Experts of a small language model.
Experts: 4 picks a token, a softmax router.
Training: a variant of SOAP for the experts, 10419 steps.
Below are experts of layer 4 (counted from 0) of a mixture-of-experts language model. Rows are named router (the router's row for the expert), down (a neuron's output weights, with its number) and show model dimensions 0-127. Each number is 128 + 24 x the weight over its row's rms, rounded and kept within 0 to 255. Numbers have three digits each.
Before each expert's rows: a language model's description of what the expert responds to. This comes from a sample of Wikipedia text that the model never trained on.

# expert 62
Pieces after H. Word pieces following an initial capital H, L or P, as in H|ain|aut, H|en|in, H|ow, H|ab|sburgs, plus pronouns like They.
router:132167133101113138117139137109171147143136115117151151077108115143100105131111094096170077112101132149118121119108095110136106139111148145114157115107139107077152149106119153096114146129093176097125107136107107153133144157163144146107160126123175108089100179122116133126116103133105100128114094122161130143189157150156177125147122145165120127141096150153109113164153132110148140088129
down0:136128129106119121131138152136104154178112111100102129156138101110146168130094112108158098116152150115142175121162068090167152130161117112081115095137126103136125132131091159157092118171083119119102132116108065146164134113161125130113159146160100089156170125144120141111151095148113123131147070146156132131109147126113110106094152107143121126119130111114150157132091109123120147122101
down1:123125157127137083059124081140110139133141116168143103155134108114133131134123084084120166091117124111094114123126130154131146139085127154089167189099160113122149153129109157106101138128120133119177110139106125087168105147156120168149097126097175160119109110148155131125148114115100122139189148159123151125158150129127130153124115106107117146117179140111142120116146115104109146143144
down2:179122154126089098130123137184131088100141134147135108165145130108112128125140140143150104151135085155102098077140123144134173132165106091131132119102135100122148099154125165162108124120169127129122113132112152137125157148111128173123115136137127128144155174116111139106122128157118064152127138118117139141125138167102127080140174124110100097109194114070100119125114110151113122160112
down3:140065139087114112121123130157127148117102119140143111157154119084140135126086108105060125151131154097111157093091104188117118134141124153088114165115086088117101133115152126124130093120167139139125154144099159129137089141106179128134126171126104140131106133133110110109119147175127122126107118172111095122133170146116101123109122173114116142112143142144127122143123118086120103080146
down4:136143145120143113109118144123112109117160119155140126149135142126150154145184084100100124157133142126120128167133065161161092121121139114118134172164115159145127123144071138127091154146126149125130106123132160073158124111123127161122117149119110144107101096119146149093186167127129086098103119120150147094087147137155121120089104125142118154140093089109126132189168148130145140148117
down5:102141149142158088127144124180141123120135089093127119162143130120159119120105093129115142135142114084101113106102124096099133164104117130142107135111086148145149115112118114129104126116163098196169118083128093114113150113113120124134100137120150114161164131115143054114112101137079134148132163129126067069117122104113156103171083131127127134133151108157120149127137130147131148114128
down6:124145139144093126159114147102117122094143137182123153144136174102152139143120140153143129120065119111174112175134101127122101133115146121148175120094157119096102121110104094136160154153202128145146160170096116123138140111119123129087150132138112148169121121117122118119114077143150142112093110148159145151179139133124100110116130155107075158119090117124093123139120105110150115152131
down7:116164135140092134100129122087153119134152132170099143129128139145124123131107154100093147181183134125177094151121144134080167111146110153094110125126128154104113106132125147162124147146147109165132127123069095101142107119117160115155139130162187110142104141144155145114156109155095114135134182167171101130146119158166118129109146134125147094104121131119109130133101161161102110132102
down8:143077107155104138152133142145127131144129144133143153099133116095100104116121119125148137111095139124117136121137081161106117133116117096145149177142129123177139140060128138124087100102143133155171126085097130119173126084099149127126149148107125133091138118154138151122156134143107165121122134151076123144075139138153061096135111129114167105134089099123123155156151077120116122106128
down9:135077182120135130112150149108146101088115166123128123147160146165157152129157087145082164107132123128119109099110162141107109135125176073149130131156107131140159132149147126123104157125115140119121152170115152083112194186092109131118157133103109101129108138172156129127119133136124120160132110150111172165156179144128142126123127111144121162135125119090123131146105135103099116119129
down10:182113117112099131150130111136138120117137114063153135119114124135147119137100110170124153098118145110147119148115111123160107092149104121154163110175154097119159176150161086144139133152083118142121128086110140119115123170152151140110111134123151145051172115102115138134140080122105116114142116141177170110142146144137142151148123132106129124129152117122160079126079134104096140107137
down11:135136107153153084108152098152153163140142148153122161137177152164128136122124189150141124141128151148181099110141112129127138113151093086136124153130143147115100159126116121162142130137114098088121054122098147162162141120114120123172163149127164134142114147149134104133164118119137117130163150126121159115133119185142100156082158146093141123152119156131080100107159126112141131130137
down12:155130153107127129105146138143122141122076132080127148128116149098114128098120205119175146127107111142112144115090150163164132146100132139125143131109155109129138126169118147139146116087079126156088152126145118116133139111142118069164135151125079158155144123146120096122144123107085121049169161133114145099138109112109113146153150121139147099156123115144087146115123148107110152146120
down13:114148127124108111089105178116137122114142119114101120110098161129113143099126104159134084158147149112123130111120110102142089170121122135113152169082115152101109132135102158127092065094161092129115148164126143161112128170132133152149136105087147140114121136106090116130224127107102108129120091088159108104140131128133169141125152125121140122150089118134116140144118120146100112159128
down14:104159131122118137178132147122152142147139122130112117139139150166121161099109125128143142117121127151117106125134109083139126136118131115151136143097086169114109145165103140116154121137160130146140126112133121072151154119085140107113175146114143150118124152108131155091155155087135092114124096097138136095158121136100135133128202151150082105118183103204106138137179139148146139151112
down15:110190110097115122142128081195148153100094107102112139119100092130150121177109064129107145099130090125127103105128129132126118143122113139095159187123168096088191154123164120134134108106120148111117114105125103099132096117134139138104143095129102143088114125144127168114109169141125158103139128111140119125133119109141149117119120139113130095076114134134098081128123152132131130132105
down16:144169103119193135114126067136118089158132114123109127132126122130103142094079086137086127160100148113131076105107129136141128131099119145124139106162083115132103144113112141137109153131133067142090132123168137128128151113122171129094158143075107082156118110140126153143147132153115154128154118162102109104150079155104166142093119117112142170133109115108115110131146143133159131133121
down17:152170098131132145161153127088149133140101122088126111164095081177084166122158188118132090143129153159132131129129140116143098087125126142159158144141118147126165078127136139128082123117092105110130114156116145119115120154112139129106145125111135133141137115156144139126137184101146097133127151106083083164153139082118105125106110120128113086090134119150069146133108152116132146123125
down18:116145091106156118137107124146145153116131126096130136127106153142108104118089097143110126089111139093124136123132145156170138115113098135127137128122175144114124120141140114154116141122084106100123162153197143161111119142121101134165085077162119183080123075141147157126117132109104116141102123094129143177118125181128132172079132138164157113150145143117108121136130098151113164111108
down19:141101080102109129121082118157158101116084108128141127144148097119157178135103139127110127108153097167078179141102123119128126151088081077137096104091144073125138115112099118085138126128159130159120131144144148130144135146147125119144118140172148103136106118145187130127116150119094127143113122147143132097123100167152145094122114160174083140135128090132137142092126132116119136110142
down20:130122125151062103094071129147161129142144109116158088138152173135104119115132154147108143104094099119127133142140128128108108133135124125099169150144108131162163111139138097159109144136095162105131176146123116106131076117110122100116140092114092118156152123145127089154120120119086114091114121113153143109141135117064147147092141132099152112170127123150094094154112149141111127069137
down21:153114151096106125091099114153097108129097144080124124140130098136125132120152160130103121135175107143099119118146123095103093166097182111137111109154042127159127111122162143117113112117113146122111089106112116103122124128123147103126111143141104121141103095151103118128142164152129108133135109113108159162079130080126135119116121136130090113157117095144150081160124125140189172123100
down22:103101135129170147153112150135132101141133102120160078107140104127145137201121121086119123111121127135160123129120139108077100134101070120133138128126155099082110125128149143120139134141185103106117150139126138116070147170134126144121121157167088101146116092136133113123139101093142102111154105107129125138147127138145111126142112102170109114127187090117131091112123099071156111149133
down23:151186076101117116099117117110089168139110132155130117150153170116131061138076137162099141172134127118143165108126150118112098100132132127140143116121102138119129151139188128107125175105110112148134127121126142120134137161165116098155169147160125136166102121123130142123098087065148162131134115129118136157123151117112120146107129155117180139146083103153129115142142081121127138124127
down24:134131144101136127146093097121155130138160133141148160132145134116124140178090130102157095155142106128158148155120121131133130103154093130118109121154091165127125156114096130134127098117134128098117151185155146106120154093154124115118075108157152145118108128171108118163112102127156101178145148121093132052123124126138122135171122128086137118152146148153090150166099116153170128144084
down25:116120127096082123147143110075134136092068115084145124118147143090147128160134160096171140160155090146099128102166140098163108128112137165115114141148133144131102147128113126139157124098140080132161157130089111114108149138075118125116135132136088166127148127123120140150143134115131137138124088113137092080114139122146095111121105137073123123120125129131145102150104104125151201091112
down26:089094111147121096174156118177137149105124109122073121118116135095131087116190144138137113118140140140148102183154176097111146137080134126112155132102151133143069104157136166126119133144145131141145152110101163130138095160122131148150138151126125104150167129118111107111135096114111123158128134114094162129140120150117099121125174134133128113122087098106115155071129083111128104115122
down27:115147098136078140152139133135132133178128094141114103133118125143132106123114137173102122136134151176143108151163120112132201116132105151145100149129113115094113120144146135107185108121105151137131096095153095140156136150098120109129080107138128109103125166092161129129155101100113134096183150150101154146128178136137109105125105132143091135082145090149144170133174125149123142112138
down28:109069131167171118117124117141174120081135101120142132112129084144115110105136112151118098146172099128123058137126140116152125109165169153094148126173093119148090105095116117113138144110116134154117108107141141142149150121095077139111131148163117146148147131132165147124124164147159122116186151129111119119124135121123163155153122130122120113153077151146121135150123092080114125170136
down29:118154108094106157081071143100116140116129135129068127148124101139144164161092166132165090131122129129143112158131125084059164120132139130097152127106117117105140142132140122106110153140164070124111120170163180149131124110121105161103149143151152143128091174136154099147128136120140095142166116094152111129127120144148136147161120129116121106111111123137141126162178133104118154116144
down30:165137100127092088167122142124148163124125166161079110135104147138127142155073123105113100130158097144148151152139128127163094187139104117115102137141140184117108141093141124138122096104087143145148089154149142189162120117135098095081155136146116129112145148142097129130171150138139087129114157081121086115116128153128147161158126137139141120133118122119143122152145138144135164122104
down31:121123116121123123148116141138147099117151124126097111136123134153072153098136130126174135124117122109153145142090093142179120130128086144077160086131148127174126119152075101145110105128151100104129114140148126159065123121122102114120116107081109152128163154122175105119156102140107086118117127121137140098115144150148183112141161109100152107100141132110136120105067128112151090126160